config = dict(
    experts_per_token=6,
    d_shared_expert=0,
    activation='squared_relu',
    router_score='softmax',
    routed_scale=1.0,
    init_std_router=0.00936,
    beta2=0.98,
    dataset='wikipedia_en',
)
Below are experts of layer 17 (counted from 0) of a mixture-of-experts language model. Rows are named router (the router's row for the expert) and show model dimensions 0-191. Each number is 128 + 32 x the weight over its row's rms, rounded and kept within 0 to 255.
After each expert's rows: a language model's description of what the expert responds to; "gets" lists some tokens that make up at least twice as much of what it gets as of all text. This comes from a sample of Wikipedia text that the model never trained on. Tokens count by the router's weight.

# expert 8
router [170 118  86 108 182 132 149 178 154 122 134 130  73 122 145 163 161 117 111 109 112 127 152 112  62 111 166 108 114 117 112 103 182 132  73  93 184 151 108  87  60 108 150 100 182 138 160 148 135 135  55 137 158 134 128 136 111 123 105 125 125 106 137  78 135  77 123  77 128 115 156 178 173 133 149 149  77 141 110 120 139  65  91 180 147 119  94 135 116  84 151 191 123 119 125 178 133 127 116 144 111 149 111 140  80 117 163 154 165 133 163 149 138 146  99 136 156 113  87 138 167  91 149 170 148 105 126 179  73 150 125 144 126 135 129 158  52  67 177 109 121 144 185 132 119  81 176 133 122 109 189  90  85  84 153  96  96  63  87 157 141 106 185 147 154 138  97 171 141 200 176 126 112  80 135 128 126  65 150  64 144 151 159 154 129  94 121 165 123  58 139 108]
Capital or lowercase Y beginning a word, often Yes in table cells and Japanese given names like Yoshikazu, Yurika; also do, has, have.
gets: " Y", " y", "Y", "y", " res", "S"

# expert 41
router [ 97  98  68 129 136 145 155  62 105 108  78 122 124 148  75  86 114 148 125  91 111 114 120  85 166 105 132 141 112 108  62 165 152 153 145  97 131 154 136 126 111 115 122 134  63 142 139  94 126 158 125 118 138 118 138  93 120 137 147 127 106 157  94  81 144 145  76  80 114  99 131 110 105 104  92 159 153 115 140  78 194 113 111 178  89  98  85 121  97 169  98 154 105 163 139  85 188 141 122 112 104 134 172 143  93 113 161  66 159 160 154 123 141 126 176 177 198 133  73 145 125 130 111  93 130 134 151 131 137 138  87 121  74 113 115  98 102 105 114 185 100 113 126 176 202 177  81 140 134 149 119 128 136 141 200 158 140 184 124 172 125 145 157  88  77 169 148  98 106 122 171  94  39  90  73  69  94 121 169 126 112 132 126 193 136 175 110 165  54 114 120 162]
Final pieces of place names and non-English names, especially Indian and Latin American ones, such as Srikakul|am, Udaynarayanp|ur, Guild|ford, ville, Street.
gets: "a", "i", "o", "an", "h", "ia"

# expert 16
router [ 70 146 182 163 121 171 162 153 162 100  96 159 118 149 120  96 107 141 137 100 169 138  84 107  93 113 134 103 105 161 116 165  89 143 142  84 135 165 177 107 101 138 157 100 137 184 109  72 104 103  97 179 131 114 115 100 122 112 127 133 107 143 106  70 177 162  89 163 128  94 155  80 164 120  98  71  92 124 170 135 129 188 140 147 137 118 136 125 116 138  98 140 143 116  64  75  73 140 111 155 121 206  89 135 187 128  69  95  85 151 139 119 155 173  87  92 176 122 144 103 102 158 121  81 115 156  94 114 185  99 118  93  91  65 107  90 134 187  67 119 162 155 110 163 132 204  62 182 122 142 160 164 119 141 142 118  97 172 167 153 167 126 123 101 144  89 147 130 146 175 149 162 112 163 132 180 188 111  90 108 133 113 126  94 102 167 120 136 128 157 152  77]
Digits, spaces, dashes, colons and periods inside numbers, years, page ranges, times and coordinates, such as 1|992, 42–43, 3:08, 51.445.
gets: " ", "1", ".", "8", "–", "9"

# expert 60
router [126 156 142 109 115  83  79 112 118 155 108  90 210 120 101 138 143 121 141 108 173  78 129 109  84  68  95 167 102 162  78 137  88  90 129 110  98 152 170 116 163 102  95 121 169 114 138 152 160 168  92 113 137 132  67 201 122 113 127 167 126 174 173  75 142 110 167 118 123 135  92 132 103  63 116  79 162 170  95 161 130  97 149 121 150  79 161  84 128 101  31 171  83  73 186 142 117 159 129  82 137  87 127 164 103  53 111  98 121 118 121  92 188  89 112 177 139 124 122 118 130 123 182 107  96 125 140 108 103 150 140 119 127  95 120 134  78 136 109  67 139 152 118 142  75 143 101 120 116 142  86 110  70 132 130 179 144 157 107 127 134 131 168 132  80 224 144 130 145 134 134 126  97 170 192 150 144 149 124 144 154 181 138 144  89 169 131 135 119 158 126 102]
Initial letters in census and geography text, such as the r of racial makeup, L of Land, D of Density, R of Rifles.
gets: " s", " r", " S", " c", " M", " R"

# expert 26
router [ 91 145  99 128  88 161 125 149  64 100 122 126 151 106 135 108  54 100 103 170  94 166 122 134  84 133 175 156 162 101 168 158 123  69 155 111  78  64 129  88 149 129 132 103 130  73 186 104  84 126 178 125 150 183  87 119  56 175 147 156 137 133 119 154 121 146 141 106 158  97 189 181 174 115 114  85  98  79 120 113 149 118 134 104 112 124 157 133 117 132  74 167 105 146 118 164 151 131 144 122 135 153 119 133 172  71 221 115 156 108 181  94 146 104 157  97  89  94 154 122 170 130 148  79 131 146 167  94  25  62  78 135  80 102 116 119 133 132 159 130  98 136 106 136 135 149 157 163  94 115 134 124 152 155  95 104 103 139 115 149 137 138 131 126 134 106  90 168 150 105 166 112  91 108 158  70 149 116 117 116 153 161 103 148 160 114 120 201 132 172 189  70]
Pipe cells in markdown tables, especially the one ending a header row before the dashed line; also closing parentheses and heading == marks.
gets: " |", ")", ".", ";", "|---|", "|"

# expert 27
router [ 72 129 124 170  89 202 144 107 102 131 154 107  75 110  53 124  99 178 140 163  93 126 124  94 121 124  99 129 142 116 172 134 115  68 133 137 132 142 130 154 139 187  90 148 180 147 114  97 165 105 184 136 153 168 118 111 181 126 153 127 155 101 135 147  71 185 149  80 158 114 110 109 192 150 110 141 121 110 179 124 183  75  72  66 141 110  32 169 136 154 166 144 151 115 118 157 146 142  91 166 112 177 166 164 148 132 137 101  96  72 132 155 134 170 189 127 115 178 148 147 127 168 145 164  98 112  61 130 158 109 178  89  85 105 102 160 117 126 138 117  93 147 103 121 181 138 118 177 151 170 107 137 118 102 121 120 143 120 122 112 148 127  78 111 121 164 127  90 111 158 129 196 114  77 183 106 131 142 199 162 102 120 127 183 124  85 106 127 134  78 110 133]
Digits, periods and commas in bibliographies and references, years, page counts and volume numbers, plus publisher words like London, York, University.
gets: ".", "2", "8", "9", "4", "5"

# expert 37
router [155 129 101 159 108 147 204 120  88 144 107 123 161  90 130 137 101 120 102 134 208 178 119 104 110 104 122 112 124 152 102 175 175 119  91 139 133 157 138  89  94  78  92 107  84 112 138  79 180 138 133 154 143 163  98 146 121 164  41 118 122  96 176  83 127 157 110 179  56 135  91  89 143  95 122 121 111 170  80 100  96 131 167 140 166 111 143 134 159 193 131 187  80 144 119  87 179 144 132  82 119 139 135 124 119 139  86 139 129 115  81 176 101 137 126 109 136 111 114 114  82  84 119 126 141 110 104 106  55 157 215 107 112 148 170  97 123  80 119 143 113  98  62 149 135 145 100  90 151  81 182 182 149 104 100 122 164 107 111 147 155 104  95 156 150  90  76 178 148  89  82 124  80 171 193 115 189 128  80 141 129 129 123 136 114  85 151 127 106 112 146 125]
Second pieces of words and names after an initial consonant, such as Det in Detroit, ret in retrieved, Casal, Easy.
gets: "et", "t", "ou", "it", " ret", "en"

# expert 43
router [164 132 184  86 178  89 132 127 152 133 121 150  80 128 160 115  45 121  89 144 137 136 143 147 125 134 151 118 121 113 143 112 144  88 152  75 101 124 134 153 134 108 144  85 106 126 108 120 155 129 175 110  81  89 132 126 156  91 148 236 165 130 169 171 168 177  77 124 148 103 138 130 104 133 177 151 149 153 125 173 128 154 136 152 152 125 123  82 142 101  56  88 134  71  93 134 148 136 143  99 155 166  73 135 204 102 110 146  90 130 169 122 176 154 134 161 143 124  58 115 128 211 140 129 125 159 104 112 124 117 133 159 167 121 117 192  97 138 130  96  82  69 176  92 107  80 170 129 170 108 111 119  78 139 159  97  83 123 108 120 150 118 101 154 186 102 116  88  62 116 169 164 183 161  91 204 140 108 136 137  99 130 155 112 189 167 163 112 111 132 116 142]
Single capital letters starting personal or club names, often Slavic, Turkish or Asian, in lists and sports tables: K, J, G, B.
gets: " K", " J", " G", " S", " B", " M"

# expert 59
router [ 98 129 142 166 112 133 118 137 116 118 172 157 111 138 110  89 145 129 110 132 123 118 135 125 127  97  91 106  82 137 114 134 108 124 134  60  79 128 150  78  89 114 107 120 102  72 115 163  98 192 165 126  87  80 130  91 109 195 172 128 138 177 108  87  98 136 131 136 114 127 183 139 160 172  68  70 131 109 102 140 139  77 148 143 130 165 132 138 130 100 119  79 127 173 122 139 203 173 134 161 158 144 118 117  93 148 174 175  94 148  32 164 183 102 124 121 119 121 105 198 105 109 161  89 160 113 144  84 144 130 137 183 126 165 152 184  83 140 125 139  82 140 169 139 158 211 132  73  63 118 138  70 179 148 142 169 136 172 176 150 129 155  95 140 131 119 102  89 112 153 113  99 100 130 144 101 122 134 194 169 149 117 205 161 112 132  96 150 173 156 136  87]
Middle pieces of country and region names before an -ia or -ian ending, such as Bulg|ar|ia, Cro|at|ia, Col|omb|ia, Russ, Austral.
gets: "ar", "an", "av", "in", "or", "on"

# expert 35
router [124 139 144 104 159  74 123 124 127 164  90 149 112 118 118 191 132  72 133 144 167 139 166 121 169  99  90 119 114 133 170 116 124 134 108 144 115 155 134 101 144 200 140 169 150 145 107  89 151 109 104  63  95 128 163 159 112 128  61 155 150 156 105 165 184 128 142  99 117 157 133  93 130 168 152 116 130 130 202 126 122  93 114 116 138 132  55 156 119 126 120 117 112  58 106  92  85  91 160  82 136 130 138  82 150 204 138 129 134 155 161 160 167 102  55 150  97 126 129 181 146 220  70  96  78 104  96  99 109 164 139  98  94 190 140 117  73 152 112 163 173 124 100 107 127  89 151 106  22  72 125 121 140 172 129 112 144 127 148  79 149 137  44 102 121 183 123 132 121 127 106 103 124 125 140  97 143 116 150  79 140 150 159 103 109 151 136 129  91  67 142 146]
Verb endings and past participles in prose, often before a preposition, such as var|ied, fluctu|ates, rang|ing, used, based, published.
gets: "ed", "ing", "ated", " used", "ted", "es"

# expert 29
router [165 136 143 133 105 145 141 106 144 116 176  71 175 108  58 101  90 116 158 146 168 124 144 136 104 131 186 114  91 110 124 109 134  96 151 131 138  53 116  70  54  72 120 106 148 124 102 113 144 149 131  82 149  89 133 140 194 134 153 105  96 144  96 117 112 144 195 172 144 128 127 113 105 138 147 155 100 124 198 145 147  92 158 201 145 182 100 131 127  89 133 138  60 113 147 157 164 171 172 168  65 127 165 151 104 193 118 154 167 102 168 129 120 152 114 114 153 129 108 130 165 101 106 196 181 110 148  94 150 113  65 147 104 119 129 118 146 109  83 117 119  97 132 136  84 110 186 118  96  99 127  84 108 124  82 140 118 124 175 145 158 141  98 124  61  78 162 186 125  88 132 104 119 201 109  84  69  63 166 115  62 158 150 131 132 116 134 124 117 119 126 127]
Fragments in the middle of split words, often proper names (Nickel|ode|on, Camer|o|on, Ari|z|ona), plus word-initial n, ex, resp, so and lone spaces.
gets: " ", " n", " resp", " ex", " N", " up"

# expert 0
router [153 121 155 119 108 128 113 159 138 112 133  99  85 154 111 120 182 106 165 146  94 133 146 121  81  95 112 114 111 120 112 154 128 129  75 123 109 133 135 178 111 124 122 169  68 146 143 153 150  57 122 131 129 131 135  83 111  71 160 204 110 145 121 131 110  66 144 117  77 181  73  62 123 196 111 115 122 118 105 162 142 135 164 184  99 195 137 119 139  93 121 107  68  74 161 117 141 114 102  52 161  93 110 117 147 158 111  87 172 157 141  90  72 109  95 103 153 127 176 115 148 190 109  69 148 145 115 122  82 119 158 154 131 135 115  76 144 152  82  88 160 154 110  36 101 181 133 112 123 156 136 106 190 104 156 122 127  78  96 125 122 135 115 182 164 120 124 143 157 148 104 107 120 198 204 103 107 114 119 149 190 117 105 170 102  94 181 156 128 133 104 152]
Pipe cells, colons after infobox field names, list-item dashes, semicolons, plus connectives like or, until, than, since.
gets: " |", ":", "-", ";", "|", " and"

# expert 2
router [147 123 124  95 160 122 130 137 154 125 154 131 129 186 113 175 200 154 107 154 173 114 191 124 116 165 197 148 125 129  77 134 123  91 168 124 146  66 150 144 118 165 133 131 117  48 132 123 100 129 105 147 125 106 160  69 121 153 148 101 125 176 136 130  94  53 146 158  82  59 187  90 173 131 139 151  90 114  99  86 131  58  94 154 113 126 137 110 142 163  61 111 145 160 109 142 113 176  95 149 159 163 181 102 129 106 106  74  88  99  62  85  93 103 130  98 190 121  66 173 138 119 118  96 111  97 134 168  63 133  74 161  88 136 146 157 132  94 146 129 140 144  91  70 178 125 133 142 179  93 130  85 149 155 128 112 100 149 161 153 143 174  88 104 126 119 158  93 192 141 175  98 155 116 134 134 141 167 118 138 113  85 170  81 151 100 120 123 123 135 150 152]
Short word-internal pieces after an initial letter, especially in general or technical prose, such as t-al-ent, l-ik-es, cal-c-ium, s-um.
gets: "in", "c", "ak", "am", "m", "um"

# expert 50
router [164 118 118  97  92 177 102 154 163  97 146  91 161 134 125  86  83 116 126 147 139 140 120 156 124 129 142 133  76 118  66 113 172 144  96  97 113 145 139 153  86  84 148 135 109  97  93 137 165 108 129 142 174 189 102 137 118  41 184 133 114 116  75  84 146  97 117  97  97 171 162  85 166 151  94 107 128 142 119 116 136 125 153 194 141 138 204 148 141 167 172 152 165 118 157 160 132 152 101 189 111 110 160  93 130 111 141 171 138 147 170 111 100 130  88 106 144 144 187 145 128 113 103  88 163 188 118 146 123  85 197 112 121 155  82 181 106 126 150 144  73 118 138  68 121 122 100 162 130 122 125 171 174 103 147 137 141  72 111 169 183 129 118 142 167 151  76 176  82 158  58  86  97  94 128 193 147 130 145 177  99  98 124 166 102  64  81 150 110 158 161 108]
Month names in dates like 14 July 1944, plus pipes, commas and semicolons separating numbers in tables, date lists and statistics.
gets: " |", "|", ",", ";", " January", " ex"

# expert 28
router [149 182 125  54 108 151 184 146 114 122 162 184 157 149 119 140 173 131  50 170 111 108 161  81 131 108 103 144 108 133 152 107 122  81  90 126 158 179 138 172 177 149 186 105 109 144 126 130 100 136 168 114 161 115 136 155 135 151 157 142 104 130 140 115 118 115 180 126  72 111 125 169 138 153 142 140 113 131 105  63  88 109 142 115 109  87 147 163 151 122 163 109 135  83 175 149 128 127 159 144 168 192 111 125 131 118 107 119 120  99 113 120 133 114 117  88 156 115 166  94 152 117 185  96 146  83 156  90 121 147 183  99 137 208 140 180 124 192 178  96 171 117  47 162 157 140  76 147 148  93 176 112 103 127 166 161 160 121 146 130 148  71 137  52 171  77 158 111 146  63 155 112 128 111 143  98 115 132 113  51 146 195 123 117 118 123  84 144 108 103 107  58]
Short word pieces after a first letter, mostly u, un, an, ar, plus Fran and Jun, as in s|u|icide, Fran|klin, la|un|ch.
gets: "u", "un", "ran", " Fran", " un", " for"

# expert 46
router [159  84 160 154 128 150  84 103  96 150 126 157 116 139  74 135 131 127 168 179 152 190 114 101 126 146 106 158 125 178 140  86 126 130 120  91 103  93 152 154 131 187 121 140  96 138 102  87 168 105  84  68 130  90  98 139 115 109 162 174 136 118 142 134 113 122 152 142 150 148  41 146 109 128 157 165 155  88  90  99 107 123 184 109 121 127 190 105 112 140 145 192 151 107  77 161 181 100 149  83 118 132 154  74 119 148 141  81  84  99 129 163 113 124  96 143  74 150  63 182 118  72 123 110 150 157 118 150 153 196 170 120  96  83  97  98  73 142 159 132  99 126 142  76 154 121 145 108  86 159 166 101  77  90 147  86  78 137 104  99  84 125 154 125  57  62 136  92 169 100 156 112  87 199 161  87 155  99 112  91 147 122 129 154 143 192 117 123 114  99 116 148]
Closing periods, quotes, parentheses and == heading markers that end a sentence, section title or list line before a break.
gets: ".", "==", " ==", "===", " ===", ")."

# expert 42
router [128 155  88 156 121 133 103  99 162  59 142 114 114 190 162 145  99  67 138 121  71 171 141 130 123 109 155 145  80 117 127 106 192 109 106 147 112 119  59 129 116 139  69 125 111 166 105 122 144 104 126 125 123 121 104  91 101  98 151  74 162 168 108 119 109 114 139 124 181 102 122  97 137  99 128 158 131 168 143 102 101 152 140 181 164 134 119 129 140  80 122 151 181 160 149 166 190 128 147 104  73 212  38 133  52 119 175  99 108 179 154  98 108 171 130 116  96 188 184  96 109 139 119  76 145  95 137 108 122 127 107 168 190 157 146 150  87  63 114  79 176 160 147  98  90 113 112 128  94 163 112 128 134 214 143 156 146  96 105  75  90  84 175 153 135 123 100 154  83 100 117 136 118 107  97 114 174 139 115  74 142 147 117 145 132 120 129  90 132 132  76 143]
The is after a title subject in opening definitions (is a commune, is an American), plus as, became, during, born.
gets: " as", " ", " is", " (", " was", " of"

# expert 33
router [124  92 153 138  96 110 172 104 145 137 174 134 166 121 166 108 127  90 140 102 128 180 167 141 185 153 101  85 165 113 163 102 109 168 104 121 149  77 115 154 135 111  73 109 109 131 155 153 128 144 122 171 141  79  94 106 123 129 140 129 123  92  87  95 162 122 171 173 136 116 153 164  76 117 109 155 139 116 172 162 182 168 104  88 130 171 125 129 159 144 125 101 158  80 149  87 122 133 138 109 173 171 153  89 168  83 157 179 173 125 122 132 123 114 171  75 153  98 109  42 103 107  92 168 134 179 121  99 149 151 108 163  57 110 131 177  82 185 108 167 115 120 193 180 121 152 101 116 208 110 188 134 110 149 131  77  82  72 108 124  97 120 111  66 152  87  59 151 109 140 154 136 140 160 178 114 105 150  94 145 118 133 129 150 110 107  48 163 183 130 146 138]
Starts of capitalized place, country and sports-club names in football and athletics text, such as Norway, Norwich, Sheffield, United States.
gets: " I", " N", " Mar", " New", " United", " S"

# expert 51
router [182  82 153 112 140  83  97 118 103  76 148 136 181  83  99 125 102 167  91 167  38 111 134 116 105  66 120 114 100 179 122 138 110 105 105  84  45 141  91 110 113 127 125  65 108 117 174  96 162 132 124 157  88  99 109 135 165 117 172 102 133 126 118  90 112  97 117  91  88 130 125 204 106  97  97 100 208 162 148 118 117 122  89 114 181 115 124 142 113 160 155 118  76 159 120  73 135 180  79 132 113 131 113 119 143 148  79 129 108 163 163 156  97 160 115  79 104 143 102 116  96  95 162 182 112 157 161  91 117  86  63 121 124 105 146 197  98 143 149 130 108 149 126 122  61 128 109 127 208 129 111 112 107 100 101 107  55 141 117 134 171  83  94 119 140 122 128 113 110 126 132 118 125 121  91 185 108 121 103  96 145 179  97 160  90 126 160  64 115 133  67 140]
Capital first pieces and inner syllables of foreign personal and place names, such as Belić, Chiu, Badjie, Pichit, Chattanooga.
gets: " L", " M", " G", " B", " N", " R"

# expert 22
router [141 137 129 129  78 119 118 119 102  89  52  98  49 121 156 162 177  77 115  97 119 130 148 113 230  88 147 139 134 136 105 168 130 150 181 150 148 134 137 118  97  93 173 126 142 165 105 128  80 128 129 110 139 139 163 131  96 124 190 133 181 101 147 158 134 135 163 155  90 120  99 155 149  83 102  98 110  93 126 127 191 118 117 113  82 186 152 143 104 181  99 154 151 103 171 148 169  56 120  87  83 140 135 142 106  95 148 104 161 166 150 110  54 146  86 197 168 127 157 163 109 112 121 115 161 169 110 154 124 166 194 192 142 132  96 149 213 118 139 154 129 164 106 139 164 145  94  76 133 164 102 102 158 123 115 128 110 105  78 152 165 135  85  87 131 136 160 142 132  90 153 106  77  82 155 134 186 108 168 159 168 132 157 152 184 120 105 126 144 153 131 130]
Separators, commas and prepositions right before a name in lists, tables and prose, often Asian names, such as | Tang, - Madan, and Mewar.
gets: " |", ",", ":", "-", " with", " of"

# expert 10
router [ 97 122 100  90 145  97  71 132 105 157 172 133 160 143 151 161 166 165 104  59 133 133 159 138  95 189 126 110 139  86 104  88 173 103 169 160 109 163 123 114 174 125 189  61 190 151 152 155 179 126 177  91 102 170 134 135 128 155 152 139 123 127 115 128 158 184 112 193 126 184 149 107 136 130  81 198 138 128 116  84 125 107 118 133 144 138 149 204 175 153 128 154  69 149 128  90 139 103  98 130  55 174 133 183 122 146 130 137  73 154 170 178 177 160 100 100 113  96 111 137 115 144  75 125 160 171 113 144 141 106 104 102 106 161  92 145  60 108 152 138 159 102 127  64  93 155 140 147  98  87  85  77  78  81 107  97  57 127 125 147 129 134 139 169 135 179 135 159 112 103  73 169 113 122 126 144 149 129  77  96 162 147 117 137 133 106 131 174 109 118 141 105]
Single capital-letter word starts, mostly F, P, R, J, opening headings, names or parentheses, as in P|olitical, R|eturning, F|ernie, (R).
gets: " F", "P", "R", "F", " P", "M"

# expert 19
router [ 56 145 107 166 150 160 132 117 115 216 167  32 155 117 130 136 176 157  99 142 148 126 137 106  53 149  34 104 187 120 153 130 212 140 133  81 138 107 180 141 100 137 134  77 135 161 113 164 153  93  80  98 168 125 162  90 160 120  98  55 134 122 134 170 115  93 132 181  52 128 173 135  94 107 146 135  89 165 119 142 132 136 122 163 142  78 137 140 112 131 152 146 152 151 157 116 150 110  99  73 127 121 166  98  76 122 155 167 154  82 123 134 101 161  95 121 173  97 109 131 114 114 170 118 105  69 123 178 136 109 132 146 115 121  74 148 172 103 140 134 133 109 174 191 108 129 165 118 153 150 203  99 157 150 138 141 108  88 182 152 126  92 129 116 145 129 126 181 115 132 131 118 116  86 139 121  89 103  87 168 127 102  87 141 101 149  81 166 150 102 136 112]
Line breaks ending markdown table rows and list items, plus word-start pieces like re, co, trans, as in refer, rebadged.
gets: "\n", " re", "o", "ro", " Re", " co"

# expert 25
router [160 143  92 136 131 157  65 193  85 156  64  49 159 145 137  87 139 191 113 102  95 115 137  99  93 169 114 163 147 112  97 108 203 136 108 119 128 111 142 103 191 105 128  96 143 101 177 148 166 118 132 159 122 153 118 143 146 134  94 152 147 186 144 169 157  98 129 140 153 186  62 111 179 143 182 116 134 102 180 132  84 125 147 120 157 115 144 156 144 134 139  77 109  79 158 147 133 151  87  88 144 147 116 143 138 135  97 151 162 175 142 151 117 110 177 143 182  87 102  89 100 130 161  94 143 162 161 127 114 106 149 112  64  82 140 104  93 197 103 131 140 129 159 126 158 145 176 110 173 126 114 181 109 161 106  69 120  62 128  64 114 121 148 156 123 100 128 118  77 165 177 125 129 115  68  87 100 113  97 128 131  69  72 142 118 112 115  91 161 157 127  56]
Word-start pieces St, O, U, N, W, mainly "St." in place names like St. Louis and St. John's, also stance, stunt.
gets: " St", " O", " st", " U", " L", "St"

# expert 34
router [ 71 105  83  98 147  68 129 110  94 173  55  56 110  94 123 145 106 152 106  95 111 147 135 140 163 143 154 103  96 129 157 113 118 185 158 117 112 104  87 113 128 140 156 136 111  96 104 122  70 105 150 195 155 129  82  97 105 125 202 193 159 119 116  93  90  85 108 163 117 151 121 102 172 135  96 184 105  83 124  84 129  79  55 159 132  93  52  65 157 135 139 113  80 134 115 148 142 137  85 178 118 105  98  91 147 140 103 136 147  89 160 113  97 140 160 146  80 107 123 101 129 156 154 142 131 156 113 198 113 175 131 155 136 102 114 136 161 107 158  99 128 102 143 147  85 158 123 136 105 163 190  90 136 133 138 130  76  66 128 149 147 113 169 199  79 189 133 130  63 129 164 139 144 134 152 153 134 156 145 131 142 138 122 117 167 124 112  51 132 197 144 144]
Lowercase verb and noun starts such as ab, acc, enc, pro after to or the, as in ab|andon, ab|dicated, enc|ompass, pro|ject.
gets: " ab", " |", " the", " Pro", " pro", " of"

# expert 14
router [193 146 120  99 168 119 114 130 150 106 133 175 147 126 115 102 111 105 117 115 161 162  66 108 171  48 136 165 169 124 117 106  83  93 191 125 144 175 189 146 166 116 136 142  81  82  93  88 155 176 130  86  94 176  88 150 153  72 148 115 131 140 118 104 105  80 159 158 177 130 120 102 117  61 124  83 170 105 189 199  78 145 123  91  97 120 148 102  93  96 150 152 103 180 143 133  87 116 115 150 168 102  98 176 113 140 148 115 129 109 142 135 109 153 125 133  81  69 149 103  82 144 163 110 136 126 106 114 103 131 124 147 156 124  80 137 134 103 102  73 108  96 158 187 132  88 114  55 121 108 181 186 137  67 151 184  99 134 135  72  87 101 112 118 105 138 134 140  99 113 114 144 122 114 147 140 166 144 120 179 147 110  94 138 101  96 171 158 207 167 123  83]
Word-initial pieces like Ar, par, Pr, Gl, D in ecclesiastical and historical text, such as Archbishop, Archdeacon, prelate, synod.
gets: " D", " Ar", "r", " c", " ar", "g"

# expert 4
router [ 96  97 116  88 118 120 107 144 143 117 181 126 186 104 123 154 122 152 212  93 142 107 119 130 128 148 100  81 196 121 107 169 108 152 189 156  74 140 121 170 136 108 117  82  88 146 209 121  81 158 103 157 114  96 131 123 131 124 174 167 116  73 111 104 167  82 108 174 175 157  82 129  97  66  88 153 116 125 176 101 166 113 172 102  90 155 150 106  90 104 122  78 112 169  83 137  87 164 176  75 152 151 103 128  94  92 117 100  72 155 162 119 114 131 118 118 172 132  90  95 105  79 144 135 118 134 136 120 140 124 114 148 111 129 101 202 127 125 108 105 159 163 109  79  80  85 180 155 130 107 144 133  78 183 124 147 123 143 106 172 121 145  84 189 155 153 161  64 155  78 106 122 157 168 125 168 147 133  94 131  74 123 122 139 116 121 140  96 154 178 181  78]
Lowercase word-start fragments, mostly p, r, acc, gr, begun after articles, as in p|enalties, p|ackage, r|uler, back|gr|ound.
gets: " p", " R", " P", " r", " acc", "p"

# expert 52
router [144 139 144 121 153 162 169 113  83 157 150 102 163  75 131  84 101 144 118 161  95 119 153 138 119 122 111 134 120 104 141 125 125  80 105  94 186 194 119 142 127 104  95 124 125 146  76 144  91 145 134 164 131  52 141 152 169 142 104 136 145  66 116 140 112 124 168 134 129 124 127  90 152  94 179 156 116  55  51 140 124 135 139 122 129  70 164  86 142 125 137 158 120 196 173  60 148  38  85 164 136 115 141 123  88 198 130 116 136 150 127 127 136  63 158 107 143 117 134 106 140 113 120 139 147 124 174 125 122 135 127 109 169  66  50 154 108  61 185 127 138  97 163  98 146 103  92 109 148 111  70 151 111 218 173 130  92  88  85 101  65 122 133 120 181 110 106 173 154  96 132  75 130  82 142 108 102 115 130 114 143 113 115 141 141 121 133 126  75 163 104  55]
Ch/ch word starts and vowel pieces early in surnames, as in Austin Ch|ronicle, deputy ch|air, B|a|itieri, Bl|an|chard.
gets: " Ch", " ch", "a", "o", "en", "Ch"

# expert 56
router [116 101  93 122 165  87 148 149 134 120 157 125 119 113 138 177 157 167 144 148 158 143  49  99 201 100  54 156  80 112 156 143  74 139 102 171 186 116 105  73 152 117 111 123 136 136 124  96 103   0 170 183 178 129 172  88  72 114 130 133 159  79  88 133 113 115 160 120 133  97 104 125 134 104  80 155  75 139  75 186 101 120 119 105 102 138 148 173 139 132 135 121 138  80 177 132 107 113 145 122 100 103 119 106  72 150 113 131 175 156 142  77  93  76 126 102 122 138 169 134  80 153  73 122 144 155  98 156 124 117 164 168 155 162 123 133 134  83 163  90 156 128 100 109 175  92 116 139 100 111 129 173 131 132  90 120 149 126 178  70 157 112 121 115 110 118 135 107 165  98  63 122 161 173 147 124 142 134 136 155 134  99 199 133 148 157 137 143 128 125 197 164]
Commas, and, or and with that join items in descriptive lists, such as blue eyes, and; buffalo horn, teeth.
gets: ",", " and", " of", " with", "),", " is"

# expert 40
router [ 96 145  57 156 178  95 134 162 141 157 187  90  99 145 173 177 110  79 116 136 104 130 154 135 159 194 105 111 154 110 112 163 177 113 111  92 128 139 133 142 109  96 134  91 144 119 152 188 106  74 171 138 110 101 106 114 169 139 119 137 144  90  91 132 141 140 134 145 117  96 149  86  98 163 166 108  90 123 159 116  96 137  51 114  82 123 166 105 132 135 131 215 121 148 163 156 100 108 118 151 100  79 122 106  96 114 161 129 166 171  58 135 128 124 155  84 137 119 125 153  94 165 146 171  93  94 132 129 109  46 108 127 120  80 161 113 151 127 142 106 111  94 125 186 133 102  72  94 104 179  83  24 148 107 110 195 103  85 141 157 124 137 109 116 136 151  79  32 177 135 147 109 138 152 155 103 169 135 120 184 129 113 113 145 140 114 107  54 114 116 122 113]
Pipes and hyphens opening new table rows and list items, plus endings of Latin species names, as in Dicronych|us, Gobies|ox.
gets: "|", " |", "-", ";", ".", ":"

# expert 48
router [150 154 158 173  95 151 104 135  89 141 174 136 161  74 191 160 160 122 114 137 129  95 199 150 148 112 108 155  64 136 123 146  79  77 141  87 119 147 203  98 147 134 113 150 123 127 144 152 101 137 177 103  72 101 171  93 179 157 161 114  72 104 127 193 118 126 120  69 151 121 106  94 117 132 121 135 102 123 150  95 169 185 104 184 176 126  99  77 159 163 112 139 156 131 153 135 167 123 143 164 150 111 100 171 129  96 148 151 112 141 119 145 149 161  78 150 135  88 146 146 164  91 102  91 127 141 117 109 156 188 130 151 141 129  83 135 103 115 120  72 175  88 146 159 110  98 180 105 177 130 164  41  65 120  47  96 102 195 101  99 116 190 136 157 125 140 138  99  80  90 148 137 104 179  86 104 130 118 126  88 160 145 109  99 171 129  95 109 132 102 147  92]
Word-opening B, b, l, pr, j pieces starting words, such as breaking, brawl, boat, Bowl, Bird, lifted.
gets: " B", " b", " l", "B", "b", " j"